From a checkpoint of a small mixture-of-experts model trained on Wikipedia.
Experts: 4 experts in each of 11 layers, 1 pick a token, a softmax router.
Below are experts of layer 2 (counted from 0) of a mixture-of-experts language model. Rows are named router (the router's row for the expert), gate (a neuron's input weights, with its number), up (a neuron's input weights, with its number) and show model dimensions 384-511. Each number is 200 + 40 x the weight over its row's rms, rounded and kept within 0 to 999.
Before each expert's rows: "mostly gets" lists some tokens that are sent to it at least half of the time. This comes from a sample of Wikipedia text that the model never trained on.

# expert 2
mostly gets: "The", " the", " his", " The", " their", " this"
router,198,203,187,269,206,177,112,158,182,200,245,208,195,204,189,209,260,177,201,199,188,245,211,201,287,174,206,204,167,118,205,225,249,195,225,204,224,187,188,211,188,210,160,185,202,222,184,231,166,157,206,104,211,173,135,226,141,175,231,253,191,221,241,189,268,198,188,141,203,221,318,157,216,222,173,0,193,213,178,229,192,175,213,99,189,177,235,214,163,181,192,193,207,133,180,194,204,247,165,192,231,210,176,232,245,198,235,191,197,211,175,204,191,249,190,194,190,188,175,233,156,131,173,211,183,190,280,194
gate0,219,148,241,290,201,200,212,216,267,178,156,202,184,158,197,200,181,263,182,205,199,192,168,169,152,230,119,175,134,248,187,167,171,211,172,171,225,194,221,227,228,182,227,234,173,196,184,133,161,196,239,212,215,108,236,230,269,209,211,226,169,220,170,266,305,210,210,215,209,154,205,183,250,234,212,297,280,270,190,247,264,226,247,217,214,185,233,197,196,245,201,209,184,199,251,247,226,296,144,174,190,231,209,205,221,168,208,216,231,161,252,190,120,198,240,115,163,263,155,171,168,194,205,170,160,191,224,271
up0,184,120,257,167,231,203,184,200,189,235,176,225,208,229,232,220,150,186,266,140,167,229,197,211,209,246,152,258,90,223,158,237,124,240,249,224,209,226,201,125,172,226,128,201,188,183,250,185,148,262,246,247,194,208,197,152,282,231,232,184,220,305,202,155,197,246,226,186,250,111,211,220,206,281,168,132,199,227,169,173,224,230,186,246,255,182,149,233,128,181,194,183,238,171,224,204,108,125,189,203,264,134,233,217,152,112,163,86,181,184,143,121,216,217,239,125,177,194,199,208,192,189,189,235,196,184,219,256
gate1,188,207,216,223,226,195,158,237,187,213,190,171,211,220,153,205,301,226,265,190,230,184,257,200,232,213,246,141,182,179,172,188,153,181,220,225,230,209,100,198,180,203,212,130,239,222,282,188,229,121,236,159,215,257,127,230,224,201,207,143,149,235,264,159,220,187,225,186,205,191,243,245,187,229,197,214,223,210,222,179,156,227,234,269,225,257,199,177,192,258,193,121,227,241,125,310,220,235,238,209,241,140,117,87,210,212,221,141,151,258,197,177,163,211,193,277,263,179,207,238,156,239,216,208,152,180,195,215
up1,216,271,205,209,241,197,158,172,232,165,220,236,207,237,202,180,194,189,194,291,198,218,224,197,202,221,188,234,214,193,176,194,255,183,162,191,205,165,202,148,148,203,192,253,236,171,285,208,262,250,218,214,195,248,213,199,218,140,196,179,258,155,180,165,147,200,191,207,219,216,166,219,213,165,213,163,140,218,211,190,256,231,228,157,196,220,185,109,164,155,206,176,170,192,217,177,180,244,212,236,129,186,138,205,194,151,189,234,230,194,215,242,212,183,240,224,205,143,162,268,88,186,222,217,235,215,183,186
gate2,137,187,248,142,199,284,201,273,171,173,219,245,219,199,259,202,219,255,263,196,186,158,169,168,191,144,154,203,198,210,198,161,168,139,137,225,222,274,192,162,233,197,202,200,274,236,214,257,200,216,213,200,154,219,210,238,195,184,96,148,212,206,152,220,205,210,226,206,220,251,221,159,212,133,167,210,214,178,251,117,218,209,214,169,147,187,184,199,215,196,148,249,191,271,112,157,193,170,187,237,191,115,294,177,237,203,174,193,171,227,198,196,216,197,186,223,253,218,176,279,226,158,122,148,257,183,243,129
up2,212,214,205,186,161,230,214,191,187,217,253,221,301,209,200,252,182,216,186,213,164,220,112,137,171,296,205,264,240,195,189,264,186,213,147,138,170,182,213,190,146,155,183,261,256,204,158,220,188,180,278,185,155,192,214,216,193,265,274,210,218,257,158,274,130,198,201,203,141,118,157,229,178,200,167,238,253,185,228,193,136,231,205,137,148,173,247,291,164,215,217,166,181,229,228,124,205,190,257,153,220,234,173,250,175,274,230,208,199,302,136,242,167,176,112,195,200,206,177,248,148,264,210,194,197,133,152,221
gate3,181,195,249,210,298,195,168,266,237,263,263,188,181,235,154,207,224,209,219,181,205,207,225,216,180,118,271,195,252,216,157,205,186,155,185,238,166,254,186,156,179,143,194,223,198,203,188,149,188,214,297,134,215,249,258,280,139,262,206,184,203,176,162,186,187,218,137,180,217,264,220,173,232,167,256,269,280,194,262,228,206,177,198,222,229,178,178,195,244,171,251,157,194,222,105,228,243,193,166,273,198,249,206,214,229,180,160,193,208,183,156,188,218,143,292,222,168,227,234,154,240,174,269,188,170,207,141,206
up3,155,154,188,195,165,148,217,192,204,172,206,233,129,202,252,132,123,209,173,267,234,160,226,157,282,245,143,160,192,227,211,186,194,251,201,216,286,195,195,181,168,158,130,299,171,203,210,167,163,222,205,211,174,136,197,180,200,235,184,131,173,215,176,246,215,207,200,221,119,222,170,155,261,212,153,242,114,205,202,268,235,182,251,185,161,175,257,200,180,215,171,222,191,141,204,220,233,259,173,190,155,200,180,201,198,206,172,232,165,217,184,265,241,238,178,254,248,164,160,238,145,211,156,233,134,158,148,253
gate4,242,271,174,179,123,218,240,153,208,167,137,180,229,209,214,183,208,264,196,157,197,186,236,219,233,317,197,171,163,223,160,214,167,224,150,151,144,135,162,243,220,169,158,162,193,182,211,237,287,216,231,244,170,202,210,172,264,199,230,211,214,236,171,107,192,227,215,231,243,176,198,197,270,208,235,196,132,187,202,190,164,249,182,226,137,137,148,209,269,225,156,225,240,182,234,233,152,92,143,244,193,178,253,163,161,172,166,229,139,222,206,247,192,250,199,166,254,164,195,217,256,234,284,282,207,188,231,222
up4,165,169,199,194,221,276,220,250,198,197,232,205,218,240,199,182,191,184,173,154,116,266,111,169,135,174,206,250,243,219,265,206,171,244,233,222,200,146,167,138,148,145,182,196,242,243,228,170,132,240,214,236,182,201,177,162,173,174,174,232,160,212,186,236,122,141,230,157,176,198,247,218,135,243,213,188,192,257,125,187,227,146,194,169,229,213,180,258,147,184,267,248,186,197,257,199,168,194,235,249,154,246,269,190,202,159,225,222,198,190,193,185,179,212,239,147,164,202,164,129,177,181,245,152,172,186,193,167
gate5,161,192,262,146,210,205,235,226,181,273,203,201,185,239,231,243,174,151,266,165,190,255,226,254,261,182,173,230,178,230,184,201,247,220,169,173,148,181,224,208,221,251,221,112,165,132,168,139,151,215,229,166,140,178,207,192,168,188,160,165,171,248,247,190,195,224,248,271,149,125,174,213,132,142,204,163,220,196,201,184,214,192,176,206,151,181,157,175,198,246,247,188,240,250,165,193,149,192,180,162,211,241,238,196,192,146,142,207,219,264,163,136,185,131,150,203,199,143,201,207,193,207,168,152,204,172,143,160
up5,251,155,247,157,162,256,212,255,160,146,117,224,253,256,175,175,202,185,242,187,137,189,174,201,179,209,238,208,257,242,138,168,216,193,284,179,186,208,148,247,281,147,164,241,263,158,266,168,187,204,154,150,191,235,189,165,279,204,234,237,140,227,263,174,179,250,224,206,166,185,218,245,197,150,279,228,164,237,193,146,200,183,256,277,193,142,199,211,195,169,232,179,252,289,158,154,145,199,165,229,224,172,192,205,161,159,173,159,221,256,161,166,246,216,188,144,203,258,181,287,213,238,184,158,165,181,178,215

# expert 0
mostly gets: " a", " P", " U", " A", " D", " B"
router,213,330,217,189,192,216,276,185,199,201,216,189,196,196,207,192,103,150,199,200,192,166,193,203,150,226,192,161,185,82,244,201,195,193,174,156,217,289,208,200,206,203,219,239,227,265,197,199,176,230,208,115,155,205,258,130,309,208,125,194,198,237,189,224,148,204,238,195,180,200,193,271,201,187,243,267,223,171,302,202,288,204,219,232,219,204,208,189,178,205,191,196,213,187,238,220,202,173,183,137,175,210,235,192,154,192,176,192,178,159,229,188,190,190,362,204,167,204,237,185,134,262,289,155,321,203,231,182
gate0,192,167,242,160,185,117,243,263,141,155,214,230,236,210,187,200,171,202,225,239,248,161,178,126,254,123,161,166,166,224,157,218,181,171,258,208,251,179,212,161,306,198,128,228,187,218,212,207,183,202,210,195,54,196,281,266,160,122,181,167,215,173,264,165,242,206,289,175,164,170,204,102,205,240,187,188,228,145,198,256,251,213,180,242,176,189,196,268,182,218,202,296,219,166,101,230,281,235,169,154,170,241,194,183,214,167,135,245,268,163,176,240,144,184,163,176,181,243,161,195,201,210,161,208,193,147,222,156
up0,234,241,164,215,221,222,194,166,272,263,187,181,199,240,185,200,188,189,175,147,111,238,241,274,122,278,226,243,196,183,197,192,251,232,177,172,191,199,188,192,94,249,237,145,205,217,173,187,177,214,157,176,329,175,186,123,251,251,191,214,188,265,177,229,145,179,120,222,244,208,187,266,227,180,207,221,188,244,249,196,139,195,208,151,205,199,174,120,193,204,199,77,175,226,307,176,155,140,225,245,223,171,230,231,196,237,241,168,95,261,241,120,243,229,198,220,221,137,211,221,149,152,238,218,204,258,165,220
gate1,236,215,173,279,214,168,226,202,201,211,206,188,212,194,202,91,177,196,238,197,163,193,194,214,270,233,210,154,230,189,191,216,192,218,164,207,268,181,195,253,216,144,240,228,244,207,184,165,179,197,284,187,227,224,270,208,187,227,159,219,139,220,186,120,222,177,249,155,146,136,189,139,228,205,151,136,228,206,169,193,229,243,137,186,165,175,206,216,211,186,194,215,168,209,246,251,173,215,212,151,140,192,205,275,192,113,228,206,201,177,210,184,250,169,207,203,219,286,142,226,167,246,278,203,204,233,131,233
up1,198,238,209,171,193,227,228,198,226,178,157,209,228,231,200,286,258,208,182,231,160,187,199,117,150,153,125,173,247,157,161,197,288,214,193,165,173,208,203,176,250,212,172,176,172,123,230,158,280,222,214,278,235,217,214,189,212,174,227,191,226,160,178,192,206,222,177,202,234,239,211,276,209,99,201,200,156,199,216,157,213,176,218,185,204,252,136,202,262,190,249,169,191,232,265,208,250,161,192,215,202,163,205,249,216,212,177,213,150,243,146,213,228,251,161,226,162,235,268,172,197,189,155,159,158,224,237,182
gate2,201,159,207,179,203,205,193,196,175,173,185,171,230,196,185,189,325,252,187,206,188,212,148,229,212,233,189,275,230,190,252,258,193,191,247,189,238,228,165,250,249,191,218,187,198,176,266,195,142,213,192,184,194,155,243,245,293,225,143,144,199,220,194,157,216,172,175,145,176,134,205,268,225,251,154,170,261,304,214,203,155,176,178,287,207,214,139,235,300,247,186,216,262,228,201,211,269,142,170,210,190,197,207,224,169,137,225,185,206,242,209,231,201,171,206,120,200,180,186,202,218,209,198,190,208,180,193,172
up2,260,235,224,201,146,196,200,181,245,241,246,196,155,304,186,197,222,112,186,121,224,243,161,227,229,197,216,241,200,154,202,212,251,168,149,179,217,229,221,203,241,226,223,198,267,214,158,209,161,235,230,227,137,200,265,134,223,196,223,252,191,216,276,222,267,227,214,177,134,245,183,199,266,215,167,220,236,140,234,233,198,237,181,179,211,247,189,203,233,188,153,240,179,157,182,153,195,247,171,187,217,100,265,231,234,211,192,253,164,153,157,202,179,169,189,148,242,255,226,197,190,197,225,166,173,201,300,270
gate3,172,194,189,204,221,221,187,171,243,245,166,201,188,213,253,272,174,294,194,213,172,223,182,192,150,223,215,203,142,230,132,158,195,220,233,184,137,173,130,187,173,259,233,228,217,175,168,112,122,214,188,183,177,253,175,263,208,276,296,227,211,175,209,183,163,172,208,187,227,267,224,203,223,284,212,227,223,282,223,201,246,229,161,288,196,238,210,283,223,138,225,163,191,232,209,202,176,136,162,144,242,296,219,183,223,154,221,209,165,146,186,207,165,202,217,284,188,223,227,170,224,210,191,73,262,198,177,223
up3,203,208,253,208,188,244,205,269,175,163,179,182,233,175,253,137,203,248,188,171,236,236,135,185,235,230,189,159,201,293,184,210,208,151,211,208,228,202,168,222,252,228,293,326,147,220,201,140,219,205,224,242,135,156,175,141,227,204,212,187,105,159,186,183,117,165,137,211,106,169,248,201,209,197,250,260,202,198,267,186,227,214,189,87,256,183,201,251,172,158,156,200,213,211,196,239,239,251,177,267,226,268,240,116,223,135,152,118,291,177,123,176,216,169,212,221,165,229,239,154,223,197,160,196,222,233,204,171
gate4,219,122,180,210,191,152,173,190,178,162,198,257,225,195,226,245,224,187,204,177,205,284,181,223,146,270,254,271,222,243,209,241,225,153,160,187,213,244,193,137,277,155,255,140,205,229,263,222,183,177,212,294,183,207,201,295,214,210,241,151,149,169,173,107,160,229,214,231,268,165,270,238,149,224,144,179,158,269,235,170,111,169,139,204,234,227,200,268,216,189,158,203,195,155,169,191,118,227,126,201,174,145,223,188,194,233,219,241,199,146,239,211,217,189,166,191,211,198,193,159,234,227,105,173,208,229,131,202
up4,142,250,137,207,227,173,211,211,200,198,221,220,212,165,219,265,149,194,87,231,247,224,205,164,164,313,198,259,250,255,162,245,244,216,237,158,234,193,230,146,130,154,183,172,205,104,236,218,207,259,248,162,242,134,248,246,124,218,165,192,103,156,202,230,203,133,234,172,140,282,148,225,160,220,275,236,198,221,222,138,197,125,198,181,272,136,183,226,152,165,223,162,153,221,168,203,122,242,173,208,194,202,236,207,159,186,209,177,256,224,195,232,218,196,156,248,162,218,171,223,172,194,127,230,192,180,221,216
gate5,184,202,131,205,240,223,148,213,163,192,191,199,180,219,239,174,195,176,180,205,187,222,169,245,173,172,262,143,192,259,154,165,196,245,213,255,206,190,221,218,221,221,168,260,252,217,187,168,262,178,217,161,200,245,158,171,86,168,169,213,252,147,180,180,226,222,143,193,157,178,214,229,196,203,162,123,145,205,141,208,259,197,166,237,184,157,257,220,200,124,228,295,152,171,169,167,258,171,199,175,197,136,190,214,237,135,195,108,218,268,251,227,168,205,209,167,280,143,209,218,237,229,155,197,248,276,268,109
up5,204,181,252,229,164,197,196,208,244,127,230,147,212,214,183,176,139,226,284,243,166,206,215,215,302,206,207,201,213,173,242,249,223,218,149,220,173,144,155,186,176,171,257,210,209,201,163,165,147,147,151,234,190,211,172,242,241,202,179,293,241,266,190,157,171,227,200,160,169,183,269,220,154,179,200,190,177,131,214,234,225,221,209,231,271,218,215,168,178,220,198,165,222,192,150,179,219,184,167,205,180,148,266,266,199,216,154,179,279,206,241,163,195,185,157,132,179,218,187,183,219,222,168,148,205,182,246,168

# expert 1
mostly gets: " was", " is", ",", " and", " were", " are"
router,193,188,82,192,198,217,255,219,211,193,157,199,189,218,204,211,294,217,204,188,230,244,256,193,189,211,208,231,240,293,161,218,202,227,183,190,175,142,214,144,189,193,225,178,168,169,235,170,208,290,7,312,205,217,261,218,254,217,213,179,206,172,178,170,177,215,191,271,218,189,168,155,228,168,246,260,229,192,180,179,145,224,203,177,220,203,183,194,218,202,222,200,106,243,200,209,202,158,315,189,215,188,190,181,241,218,212,184,207,219,204,219,225,177,215,201,236,196,74,185,218,219,192,233,175,208,136,184
gate0,220,139,203,180,223,197,157,240,226,168,245,167,258,175,153,179,289,240,155,185,228,208,190,130,192,192,205,154,227,171,229,211,243,210,174,207,200,220,176,196,210,183,183,192,278,201,235,203,209,213,249,214,207,224,175,224,240,203,161,203,169,267,193,186,120,203,151,254,240,236,211,146,260,252,274,174,184,214,262,222,194,147,151,200,203,192,231,171,140,134,119,172,253,187,219,149,150,145,179,220,164,176,160,165,192,182,217,203,177,218,231,194,206,160,206,196,219,167,230,307,159,135,289,171,182,228,243,160
up0,228,272,199,168,218,206,189,241,162,184,140,134,210,246,172,301,168,168,196,213,185,205,191,268,166,217,256,179,189,206,260,181,183,141,238,198,192,227,190,195,139,230,141,197,168,185,185,188,166,210,154,208,215,171,240,179,117,239,188,208,269,184,220,194,217,240,184,239,144,253,214,233,264,127,160,139,174,229,162,150,184,246,195,206,251,226,204,218,242,181,162,205,180,223,166,164,214,202,185,179,329,236,140,233,199,224,247,225,174,130,225,172,287,169,217,221,186,183,146,191,261,216,198,273,205,181,94,212
gate1,213,219,228,162,196,215,177,264,146,194,158,206,187,113,188,250,186,177,181,140,193,186,195,181,202,196,280,132,227,229,199,229,200,202,191,197,205,173,235,180,150,181,220,236,269,189,152,212,191,154,256,166,145,172,267,152,180,218,219,245,224,154,215,333,180,157,145,167,209,171,188,169,209,211,224,158,285,211,137,176,220,268,192,160,243,183,220,195,210,208,180,225,122,169,189,233,166,105,208,225,211,157,200,182,193,199,205,199,139,205,224,166,143,185,268,230,185,173,238,160,189,197,151,189,211,269,192,121
up1,183,209,243,180,215,223,175,231,283,124,124,214,257,232,205,206,187,149,195,184,179,178,190,127,228,224,245,117,184,152,231,227,267,187,193,170,186,164,210,250,164,192,195,233,185,143,219,260,177,210,239,201,223,207,257,204,168,224,187,185,268,249,184,199,213,129,183,159,187,197,164,219,194,202,296,169,242,244,151,182,202,207,209,163,84,205,209,200,130,192,195,223,195,202,232,108,170,139,199,170,218,187,197,397,182,172,162,125,181,231,199,245,118,166,205,214,131,164,218,274,252,188,226,160,152,228,169,224
gate2,203,204,139,181,184,186,213,130,184,198,203,156,167,170,164,179,181,233,202,174,181,200,245,199,177,202,202,204,229,202,154,239,278,267,210,137,201,177,227,196,200,167,201,255,134,172,211,212,215,115,173,197,229,202,187,217,189,245,198,208,263,183,191,262,150,207,241,200,263,201,203,211,243,216,193,189,107,214,184,174,217,160,259,149,189,221,175,199,188,253,157,235,182,206,213,160,150,317,171,194,151,271,169,210,235,276,232,236,230,80,146,182,179,261,214,177,188,188,279,228,173,186,240,246,207,204,252,239
up2,210,196,254,174,222,219,189,250,198,262,162,204,220,191,195,197,241,208,225,198,195,225,175,172,215,159,228,226,213,188,279,164,114,130,169,260,171,233,156,242,157,224,176,195,270,232,154,190,153,268,219,181,182,220,167,193,228,187,163,224,173,185,220,164,294,172,148,192,172,193,223,168,170,187,208,227,223,181,204,205,188,226,157,183,184,157,232,201,246,149,283,133,223,205,162,225,261,139,217,213,242,110,164,170,173,148,142,179,145,235,226,182,226,171,153,204,211,221,147,137,228,210,180,171,189,190,106,171
gate3,209,204,196,216,161,189,200,219,172,185,216,106,167,314,222,261,223,168,144,182,206,180,201,187,183,201,202,256,182,206,153,207,227,249,230,182,157,154,242,171,223,194,244,200,242,182,185,130,183,189,119,214,223,176,192,262,195,213,223,176,219,198,210,183,138,217,177,169,119,239,185,167,140,208,254,275,140,194,189,245,226,226,237,195,204,164,239,165,268,228,234,168,105,225,224,222,169,249,222,184,202,159,188,217,223,219,211,203,216,197,162,298,194,193,235,216,177,197,151,188,167,255,190,139,154,241,127,221
up3,191,156,229,243,207,126,106,232,160,263,249,165,245,200,138,249,162,142,228,242,185,177,219,224,119,155,185,123,204,189,209,236,266,173,209,174,242,234,307,235,171,179,175,226,258,128,230,171,212,296,183,219,172,198,172,217,184,209,277,223,199,193,230,277,167,202,126,244,236,189,179,157,134,240,183,200,142,147,195,228,159,245,234,289,195,179,181,167,247,184,228,199,187,219,240,193,196,238,164,192,186,216,188,180,292,188,134,203,240,205,220,216,199,143,273,296,179,144,193,200,179,187,138,315,203,279,224,159
gate4,240,203,196,120,221,225,231,236,196,148,88,194,136,195,136,218,174,263,122,189,281,325,260,106,96,200,191,189,212,196,247,209,174,201,206,153,191,138,156,185,198,216,202,152,280,226,241,224,125,184,283,228,257,185,158,213,165,209,183,226,201,190,244,164,211,177,161,250,190,165,213,243,163,236,169,193,183,227,180,228,180,229,215,187,218,265,230,161,168,182,220,272,162,182,150,194,173,245,152,152,224,164,216,217,240,167,194,263,193,239,232,205,213,151,182,183,250,191,260,255,191,205,164,192,165,226,265,218
up4,178,109,214,213,217,209,199,257,224,237,178,145,173,229,201,206,238,234,178,186,197,251,207,241,201,163,235,236,225,125,247,182,168,163,153,251,216,100,226,166,206,224,209,204,135,172,243,215,157,261,235,199,218,128,170,183,219,192,204,198,147,274,251,246,187,186,273,189,184,171,203,214,252,158,187,183,155,200,160,134,148,187,251,190,200,194,196,201,188,217,217,172,253,241,136,187,107,201,226,219,220,212,239,280,230,150,227,230,232,198,109,275,267,218,246,171,151,169,170,130,110,261,168,161,232,177,185,272
gate5,205,265,185,170,222,192,180,249,135,112,185,203,200,171,205,230,306,246,238,230,144,247,179,220,222,165,223,255,277,243,193,248,205,238,127,225,217,162,204,166,190,176,117,228,137,119,249,164,209,207,166,251,209,208,106,153,156,214,220,194,261,213,180,126,244,260,187,163,119,227,223,163,217,274,240,240,219,128,108,259,189,205,251,175,217,254,227,166,175,89,213,181,215,206,153,176,191,126,166,159,212,180,163,209,206,222,172,147,255,194,195,190,228,178,209,234,159,183,207,165,174,172,155,114,184,194,159,223
up5,308,172,151,199,148,214,201,159,226,254,219,152,251,179,169,220,120,164,174,121,241,197,199,251,257,285,238,253,251,179,209,274,242,143,252,195,197,217,233,196,221,149,222,172,175,282,268,221,220,135,215,204,144,203,218,210,225,223,254,221,199,177,201,233,173,157,214,219,283,199,177,207,223,135,143,226,248,243,196,208,137,223,145,247,90,186,199,232,196,250,161,236,177,224,285,204,167,198,165,236,190,250,189,180,206,169,152,190,146,209,229,205,181,218,200,85,137,228,212,172,273,206,184,157,118,189,202,178

# expert 3
mostly gets: " years", "ation", " States", " Party", " film", " League"
router,198,139,250,154,200,192,168,262,196,204,186,201,233,171,209,191,177,283,193,210,185,198,69,197,153,177,198,187,198,200,171,161,169,139,222,269,181,78,189,213,219,196,206,193,195,188,197,185,236,141,259,273,225,206,159,154,98,197,211,185,197,205,227,212,170,165,216,209,155,192,135,231,180,225,140,159,137,228,241,191,227,200,159,208,158,227,180,201,299,213,188,208,215,206,171,178,195,262,153,276,196,192,224,188,175,191,187,224,221,188,210,195,211,211,96,217,204,209,249,205,291,199,134,169,179,189,164,247
gate0,265,149,212,177,151,184,204,120,247,162,175,140,274,265,227,121,257,254,214,238,227,194,186,132,171,268,221,213,154,197,185,256,183,182,188,219,229,211,179,238,197,206,159,194,234,159,175,208,203,258,233,182,180,165,109,245,174,190,94,203,247,248,216,175,194,184,268,201,176,142,283,259,165,220,175,187,212,120,250,200,237,116,133,194,221,172,189,193,226,261,242,212,214,211,207,216,210,176,216,186,138,221,239,242,195,252,202,208,157,192,179,176,165,250,226,179,187,143,216,170,222,249,213,192,181,144,212,190
up0,248,266,170,232,155,190,258,210,246,200,194,241,230,279,211,230,208,265,189,232,223,117,266,227,197,197,210,252,191,309,220,155,170,207,164,157,214,207,200,271,173,117,174,225,195,169,115,228,180,227,241,234,208,162,153,207,128,222,193,276,199,238,272,208,276,215,200,213,178,161,199,237,209,226,164,168,191,139,231,230,264,135,113,144,211,133,208,228,180,215,253,209,228,227,237,248,190,183,232,183,140,212,231,274,249,276,152,202,189,255,174,163,215,198,169,235,175,248,155,177,133,186,211,194,193,227,145,174
gate1,251,155,189,213,170,223,209,201,135,165,205,234,195,267,149,163,222,250,246,215,143,199,163,137,156,211,203,169,228,254,209,168,250,223,189,204,152,230,259,153,269,204,148,136,206,181,267,182,204,217,228,169,217,276,166,198,215,169,153,218,236,176,205,153,177,220,187,113,102,249,206,206,284,247,278,211,176,261,146,180,135,164,183,117,197,209,274,156,224,221,244,159,218,180,188,158,217,238,255,202,230,223,189,245,203,190,147,205,213,158,147,231,247,156,209,217,224,188,223,215,232,242,228,134,160,233,229,153
up1,253,189,188,248,160,169,202,220,158,157,193,191,254,298,186,190,196,211,202,206,189,184,257,146,194,208,240,150,205,139,198,192,203,226,176,184,201,263,295,188,220,233,196,102,207,253,278,182,179,162,247,213,146,214,241,173,229,181,176,264,255,185,191,173,240,232,166,146,184,205,178,194,258,176,282,214,194,250,156,233,82,214,164,150,176,216,197,148,182,250,254,173,132,196,173,215,82,283,273,207,212,165,210,186,215,174,145,205,164,265,219,224,207,146,196,237,278,177,255,160,197,209,234,155,175,191,204,172
gate2,227,169,207,190,182,196,159,247,143,201,178,200,241,184,195,188,221,156,160,267,181,258,225,204,165,244,135,179,97,148,214,226,221,135,191,231,141,212,207,244,191,225,228,193,221,211,147,111,144,217,91,185,161,211,248,276,216,209,210,175,128,235,225,121,186,181,188,201,193,216,202,234,134,235,228,195,105,205,205,217,157,155,161,202,231,211,158,192,181,187,188,229,164,179,197,199,234,207,217,174,245,177,207,169,170,210,165,197,110,218,197,188,132,147,221,223,267,277,193,259,241,226,217,256,159,247,229,157
up2,230,258,214,227,223,161,179,141,289,155,288,203,163,181,233,202,201,208,191,251,157,120,140,188,210,175,222,265,245,147,174,225,200,165,115,180,158,204,234,218,149,146,193,192,237,214,214,211,179,196,288,237,226,207,203,161,218,188,232,185,178,160,214,241,187,118,242,160,305,158,152,189,267,194,165,204,181,282,196,216,136,228,223,211,204,192,180,182,193,188,231,147,268,237,201,207,251,246,157,244,253,266,169,133,220,188,214,229,154,198,235,171,174,200,216,215,238,148,222,166,158,218,139,204,197,132,261,166
gate3,105,197,149,234,252,231,233,174,265,147,171,189,208,204,260,226,205,147,240,233,214,253,176,196,213,227,200,282,239,210,195,221,227,183,236,202,220,171,182,158,219,211,213,230,214,240,227,208,183,235,221,281,251,233,165,186,181,177,150,217,246,206,103,174,181,271,236,136,143,192,189,176,220,222,181,179,211,185,224,217,153,223,164,226,165,257,243,169,192,194,212,206,144,165,175,166,151,201,177,193,193,160,134,231,185,151,208,213,212,200,212,255,164,160,157,254,248,218,159,221,229,215,196,178,227,166,268,175
up3,145,199,166,237,203,207,163,206,203,170,205,204,194,172,264,267,247,139,219,204,195,190,195,102,220,244,162,247,264,249,175,228,155,186,184,178,200,173,205,140,214,194,198,153,184,260,201,163,201,165,281,332,205,215,175,184,217,157,178,149,250,164,137,259,239,217,210,178,129,182,189,152,229,254,189,243,181,188,262,226,233,199,191,196,153,243,237,186,188,160,200,123,172,176,212,158,133,186,180,149,209,190,183,221,193,190,217,210,202,194,232,266,184,190,136,269,243,188,206,174,223,225,177,185,140,156,206,133
gate4,181,172,152,180,186,205,150,146,317,237,238,188,204,181,104,234,204,178,163,167,184,200,185,210,192,130,256,216,241,184,200,137,231,151,257,279,244,218,190,217,167,190,157,165,218,184,214,235,220,190,186,177,260,171,169,264,226,208,225,172,203,117,174,198,183,251,252,172,243,198,200,239,260,201,212,164,204,165,230,198,276,238,263,141,217,155,229,142,209,190,271,174,214,200,162,204,177,183,209,214,138,150,135,231,132,172,264,251,278,176,159,193,179,247,206,173,168,208,198,214,249,191,146,211,237,174,164,188
up4,176,244,232,251,255,185,218,195,131,135,181,150,225,212,227,202,239,175,212,216,183,193,191,199,229,274,169,173,199,199,210,265,118,197,176,189,216,137,164,218,225,227,232,265,190,167,189,249,219,191,183,159,159,152,227,98,211,169,193,259,217,250,184,235,228,149,119,135,206,169,202,186,202,178,232,274,183,264,189,246,142,151,186,259,174,228,236,258,202,238,204,198,257,256,212,184,187,227,242,229,176,223,209,131,235,126,187,181,145,228,195,190,185,177,202,195,233,189,211,206,148,252,154,168,180,228,236,229
gate5,250,229,208,259,206,197,177,209,242,173,208,198,267,206,246,178,172,185,190,238,166,202,190,216,160,214,204,165,193,225,207,209,155,201,180,232,170,206,266,166,202,234,185,220,214,224,187,192,212,173,130,135,167,176,257,142,252,119,201,209,139,186,156,273,148,255,241,200,196,233,237,236,185,196,142,190,195,180,217,163,193,188,190,141,214,192,214,249,196,216,236,219,154,136,277,241,219,228,263,266,204,111,193,201,144,187,161,191,200,252,228,182,191,189,215,223,198,166,198,210,226,264,174,165,223,190,169,272
up5,237,234,186,197,208,213,164,167,157,236,220,193,204,214,176,229,213,219,220,168,185,201,168,207,209,163,205,211,157,154,247,265,210,226,234,255,169,220,169,209,180,235,171,205,268,164,221,180,233,246,222,287,186,258,203,203,204,114,248,188,234,247,241,177,165,138,263,159,209,135,248,166,227,170,233,176,152,202,202,200,218,181,259,216,237,184,118,193,253,191,167,226,263,227,205,212,243,164,194,167,188,288,222,216,197,170,129,240,204,195,203,245,170,170,234,170,191,187,187,245,155,205,234,222,207,224,196,242